config = dict(
    num_hidden_layers=10,
    hidden_size=384,
    n_experts=48,
    experts_per_token=4,
    d_expert=96,
    d_shared_expert=0,
    hidden_act='swiglu',
    moe_layers=[0, 1, 2, 3, 4, 5, 6, 7, 8, 9],
    router_score='softmax',
    normalize_top_k=True,
    routed_scale=1.0,
    balance_loss=0.0125,
    balance_bias=False,
    router_z_loss=0.001,
    router_bias=True,
    init_std_router=0.0276,
    lr_router=0.000684,
    vocab_size=16384,
    norm='rmsnorm',
    norm_eps=1e-05,
    tie_word_embeddings=True,
    optimizer='muon_variant',
    learning_rate=0.0107,
    beta1=0.9,
    batch_tokens=131072,
    max_seq_len=1024,
    train_tokens=522100000,
    max_steps=3984,
    dataset='wikipedia_en',
)
Below are experts of layer 3 (counted from 0) of a mixture-of-experts language model. Rows are named router (the router's row for the expert), gate (a neuron's input weights, with its number), up (a neuron's input weights, with its number), down (a neuron's output weights, with its number) and show model dimensions 240-287. Each number is 500 + 40 x the weight over its row's rms, rounded and kept within 0 to 999. Numbers have three digits each.
After each expert's rows: a language model's description of what the expert responds to. This comes from a sample of Wikipedia text that the model never trained on.

# expert 24
router:488462473538491533507552411529482478478519459572563418482509530509516539424491584551450566479467485533581559501502456565521504482487471504516568
gate0:518487543464497552390495477483463545547557546532436415492477599552514459501535525491465448538541427513537515541535507530521482512465481561495512
up0:479458478524499550514546440497452500530551452559473414508542479520526460536529525542502471486496531470556560499493448552518511517545464579524525
down0:514504432497515488621491541498533460393510532494565515535542426510503484488438489457520502480498474522480482508452524505475446502478447500504458
gate1:456491490481553539492434501514453531524551513516457410503492546491536490434557623464507488494517499514553488470547553531482468484485476492459536
up1:456546523524589543487505596477588507626493444547548520490520456433506469542481487530533495592510517556437556478528538469479453438442515481444499
down1:530511521466478510496536514518457523463529491533499481496541458549481532474516537520554502537414487440499499497564441439483533546531535496543543
gate2:496502441501502471483471557514436492532524489475488469595570475560534484452502483489530493511503524537510452424470493441546432487459506498441483
up2:468452477578511453483488460501523510525496480511520433461509442515517490471411508552502495496541545519492527474492451537462515426554520491484481
down2:519435517509491486533472437486520535523533580518574485567417606498505490514526484544495443417595515452513413515476531587511464516465522491461550
gate3:449511517533439518501449495429546435517504512546499467468522502534553496496515524449528523551553476521522440516498525484515506508490507476467569
up3:509459466471489410536425479488486498439553481494528483574434477591541436479487492435528486518492464528506459545543460404535536539492525550523534
down3:393521510506542508445564494444466478475507521520496484513485492471573512481513448556462459508480495513409511430481554547540502497503450530510583
Prepositions and clause words like in, as, but, near, without, plus first pieces of names and words; also Family in taxoboxes.

# expert 28
router:466439471562499533520550474532536537435560413536568493511492474506542544467502505544452537459497539518498571552464472582490469455512504514492480
gate0:503507521473570540405517476533487530507516502543491498500492513562523453534490535500524478531493494455497528500535473440428513489516530515453522
up0:474447494516527445519499592468456500453424484436484618468529447472428481485515480510516549438461529502421439488453495369475500501497518425456430
down0:502507555512505541509462534459468500552484475497441528567530566482533497550548538479431499502501520485482535559546513514520578504492592499485569
gate1:522502529482475485501551529479560474491568478405496531497504532573479595531513476468482493493509506435484433502472490491442499512505484532498462
up1:537628430511550554517499545579504452498448509477452532506475519532500490445494517515421522526509495521474512408500473502557513483459485483534569
down1:549444526502456456587502455483473525495512511519504505547526496498464542538489520493532451468443544478525469514435454518468403447446523567450487
gate2:459502483509488589503499561563514489476493505490516563532482519493530475485477622496442432463452535464543538544485513516456513569525479485504538
up2:528540565492438596462497553570547472495530498529563543494478469461504489496488579459470579460449511510511527569470476514489514511514526540489496
down2:466484491521508460515488464446482533467505478491485418495523485534460537497472402544519501521577545482464498504486523450496543515459492482523512
gate3:426530504513494482469467557561474476492499510543481490470532519557593621414513599476489516613497494467506520518505486493494495497492462524394560
up3:587507500510457522513549532516537462494485495489504546465510549534561575476480512481492463618514478490520441530492510509479497560444469464516578
down3:518554525505498543436548531592454466490526467502485485472497532471457507509566498510537531453502524493430506540441517424501492505534546519561499
Newlines, periods, commas, table pipes and brackets that close sentences, lines or cells, e.g. a line break after a sentence.

# expert 47
router:487450494573443534543531438546467513468555415569564416398520447484499492469544559563440543446516504503516550501449426528560517454503437474577503
gate0:481470475448565560502463469550440628480472416532503429501558603457499491526479522513389494483523580480483485537480511489458434495497539496461578
up0:492481511429492490511532462503477553487557426400532496468539522489472550473448536505511503517467502556438458524481523589535503464485427389517514
down0:503473481546509523460537518491493509500627486528435566468462491448544482501478536523479478479509494425571481514517508515518502487515530501554484
gate1:437511544492541487448490401496445505544532476560537462455562482528554481468544495489473478529532566484532497503501459502556427531480510434389534
up1:495558532512522476483414545439519494483524540458491523520551542524536520472490507497470483561496577514539478456476476545489485509456483500476485
down1:558546518550459471541569434525486515534467577448474475477523559483547553499456532483559436502522472516511560543507474455506543475427523480411541
gate2:566488488507417545479577484506464489513536520519516491554573454483457482541486457485498558411469504494511476494488488563575527495622463446425464
up2:500569565454479580514429479428481476554568491471502546572479569501557438423508515459475516489535498542534470503467533514493523536465567502491529
down2:431437431506536515535533453544571535559452404571537410528472498503496483535490560480450496457574502470494484503458439475550518466500452487509554
gate3:517461537453558518455466528505472476498477523429482508439582446440464496510483487554459479468470490484524499581539472569503504461464559526497478
up3:443464500510456523509465587514584489519446497536487548512517490484493502472495437443501466459423401521460524505485530406499509506501534464561502
down3:501427516521449520575504495578510513508460527558499488544542523528550572544509516508554469551551509538462469504557487530498507571522444439497470
Final pieces of personal and place names and taxonomic words, especially Slavic and Latin endings such as -ov, -sky, -burg, -ensis, -ii.

# expert 5
router:428479477524511541520507466501481558463550474523547471519477422494577527532496515550469543508526466586538504554456516471513459475478458513514480
gate0:552476502500518499502527486400461562507546459456546492508548429466522424542522476495404462540492454522519474540577494454484472473491411481441502
up0:429470475448507512521484547506510434481344496541481494587494516488537546481500527504622500446520530566595510376371538550520528543489523406539488
down0:574391396519523520481535545488515509543514562479479479564462473488520510519434528547506550522587465473601482446520484502521573498528509490549538
gate1:473488523472483518483489509501514439506526508501530505552463508501520523544465564496512526520494492550484569462528529506533489490600427502535530
up1:555447485470496507528462471523434511502483431527471454479419537526506591436507484546454449473438498455428465528479464550552475481483441552437433
down1:541481494490516488557482523451493478500529491494447538504493531504549549479478438535518467448472515565472445463505511455532499457531541495529475
gate2:531502443517528471524509449496469514499535518488488523484551467513486566510427544491531512582537545529490525477563510546547535482502548488469436
up2:452493454493509455548499544436531531530506457443459502462520479492466543508546478556500539425478553477524509521453486453506515530483467481551503
down2:528509472435565452530513462398543596503568531485508521458556500503489514491569538537440442515449611464471537519591460520481497551522502467448471
gate3:535478524507495475496513469526455463509505480525432398489509509472498482499491430467545504444517470442508538467460526525460534400574518465497502
up3:422512549485537437522498553457504587463480511429542466470500515470490536523495531539462482484437527474438474448492503536623511569437600490475505
down3:533464482567487490497489488505548524572506432487521445432504539495528521566539518468522587526537475509543517530548570500508529525450531513498482
Closing parentheses, closing = of article titles, line breaks after headings, and cell-separating pipes in data tables, such as Gado Gado (restaurant) =.

# expert 32
router:445469463505422611524540495527478537457561473533574488497486441581554540487428569584435504510534540540490563553499469589538476488525444533503566
gate0:504501494542393512495539465481467453527540524568504434539455495419499465523408461451572483485486450446506507510483491429500497481437478472560509
up0:492509408482493454531547448489467465504529494601461439525563495498499530499398536466528449512568488466570563537530517529424486496535430421496567
down0:507473463545495507400477543535482505489479494437444541508494544547440511529515446473469457529476466455469492480534513518532509535430441417512531
gate1:496504533501430507491500504574444498411506508576486528557480427497441471497542481521544507455547457514456504530496513514458509508457502497486468
up1:422546472498517468503499522519486529501417526380498539440519449487517468551509518495536494500467514499598467462512491441527493501590472490534504
down1:516442458475480489516537496485426570539515558439512476523458468469481496543544518533490524479606552440544520492468511550446499511555454530497572
gate2:477536550521504498460452445504490432513563479459441484475504471472481492499487517531483486504456463457481542516437496553440476470484455483536523
up2:527537421541471516513518483474520442503498493516508507523503524505519479452430438495466517568481470529607465487470462466504477487613451550561526
down2:530453510451495504461572570565526468489516445539551622460454514526478509484505539529423466437481442512425555542552514482525466461552497363500485
gate3:498431530511473529477478514565532457444488527502515475501478499496561525534487509535549498521500519513560508532546441502494517397488470602504501
up3:429462519503507489512480624548576462450444378468499524483465462488556511487498553497537504498487548518542511488501533481501523456422520462488525
down3:533523533462555483396499466458525540582563554456463543523504525482479540563470489497467474474503551462467544508553454543561457543551460482460438
Pipe characters between cells in sports and results tables, such as Quarter | 1 | 2; also to, not, semicolons.

# expert 29
router:462467508535451546532563412522527560482517450580529473502476504508548544417496612515478566451478489519531553546479430531510471457526463499497522
gate0:447469517431382581502508530442434538515542492492557515556469552541426482437494456478487519524436527474475497472499457511581508522493506507498486
up0:415453525559460473522480524409515492506501534481506570591463490496501534478523592436444553475472568493452519505511501445561468543448469482596469
down0:530538489525502481514507490511460532462576479461496489475481444434500452539479438564555489481520478493519543574437465521555559487517527498475525
gate1:442515322468476485709534500551517500489529470501478488517489463479471519498512475513508567501577493543510498442496546443450496511492566486539490
up1:511526501521558580466502491532506489552531504504486470457513508530493527519499525528458517484552471513508539515492472496538538491558477578545506
down1:469560539506438513583557553505541512565539506437466596524536498523508537488477535539459568472485483525447535543538567494498565496537597499504492
gate2:489504497517584493440557487496490529473520515502513496478532487463471469472531450457404550516514482378481494524453493522592517495465503527436506
up2:485440461509482560529534435503416501487451480549527479530536446484573559495498511521448564503462435526513477517491486502564576522460472480495472
down2:479541495482545479506547512474589503519450521415466503478580487448535547505421468471425499507476541509517505530426510589540436493483542459509538
gate3:422455523525487560495467486496522482510570535441506474460461462442493556447472544452537494521543510542519534516500523572466496512414570558487498
up3:496544452456515492525534459532500454546460505450555517473541508504505513458469463469439526467521549511482537475550480519535558534467442470500519
down3:580513490528433519442453435567489585553487504507481454423481481520578518495540441488549523542573546478537441502521437466484473449527453466533557
Words beginning a sentence or clause, such as However, On, During, The, titles like King or Prince after a date, and Scientific classification.

# expert 17
router:471475482519489581485592439549545583461539493524503488472505446497555553469469573498418553512512456508531583564459479512513494451479497523530461
gate0:477469503619564513496505555563515471477619417445516515483616506479489515485502486490479508571550448527492531511470484511614451540476528470486504
up0:530444473541510484490499538542496567478451476530495524473431430455427469528555510505504533399500475494519517508481536419478552499481503507506489
down0:473593529491485507483476471446523563467515494457496469510476471558534564508443530459542551542419518462482503524543585467524498525482502520523483
gate1:457456449515491451464467426516527462531581558578510354569489449462564429521533425462540515552503453498604392430537453403475525354482482441507504
up1:493504558521480510444497445508449509545525429524508500477583523531470574436520533533397445436490523466356557525507535550467504567510529451485485
down1:496496466464498494461516484553495506446483463405448480476483481490543489501563460490576493423480469584539499516563478430518432446513471592501483
gate2:492513506507478613501486538584496529538479461505519555418480543494481489454545499561487584455569464409475539512544469492501544498486549502488495
up2:524558517566478480499553470468449500520499546496523533469516507423481505510471442475508430446577497547484490456485507496487470477506519502474507
down2:540528533383547563521453502457472467497449461453509455554430568553447552490533563513491544529458569545521512434478511509554522531484523467497502
gate3:461473468474538531494462498502481495502537535435524429466458506593547513505538454481527436533508504480434524463559484520541464451478500468444485
up3:455502500538524451474504441449388501467474508520510485497534490579490469488532514546488507383554535517446544478478479464525441445527511465548524
down3:473494509483558501476478497499544488446563468508534467437485512511475499527505447468512449478525474517500491546506456534482504482533528463496443
Line breaks ending article titles, headings and list items, plus sentence-ending periods and sentence openers like In, During, According.

# expert 8
router:491474474556493552580513462499506523484546449542512445484506487545506487572488526545439524476525480524549553497483508535461491443521470572519468
gate0:494495488514460452476478440512532443490535486472488460567560528565540508499486483497527502512471520460473649478497524510476526466584499494481428
up0:510504498554479514547462487562419544518484480528498533524479506517476466508531461545454493465571478488519542556551563577492478473498450525511457
down0:460470478436486573457544528493532546513449511575545489537502539488476507511499460513500439537446433522485521479524491567432519469482489502543535
gate1:488584490462500505441565456497461471567530429514498482477515526479477516455540516513420427555476484471494493491555499618554513481534586485461507
up1:580549470434534434526488490518517497565539393500510430536521582548459457485517578471444497556506536512448450484555483516495527558516556410455528
down1:464502479482547515518518481497483537470522431506447521574502437482469493534495442475523549463480420572532538463529478498591501458505481499443509
gate2:508517542481464482481528446476431455494515502506479487475496551512527516472546479526509480402505471460438531524463556455517487539526472477534532
up2:527482489465565542460542497455481553476529563526525491550517535450492440549485523502476555484591485549453530522485519493459438536450556353564552
down2:541494494431489496425473484481528509518504524498489478539461494537478451458486388532512556500542459523522464456516511459522494494511482448457498
gate3:495468520470468541512417516527578470512490446461535430477416454509578542501467557542503440506483518512514516561470490553519511444477442508444528
up3:467529498546502535526519582507516589441492580500536520583517459534524489507516489527486467501539504506534457524465466552467475509457511530526485
down3:499495520513445504494491530559552485440488543432548478479437488515536496488458523549512516584546462455545460482552492500497462477412461540488562
Final word pieces completing words, such as st in midst/mainstay, er, est, ers, and nouns like years, time, Species.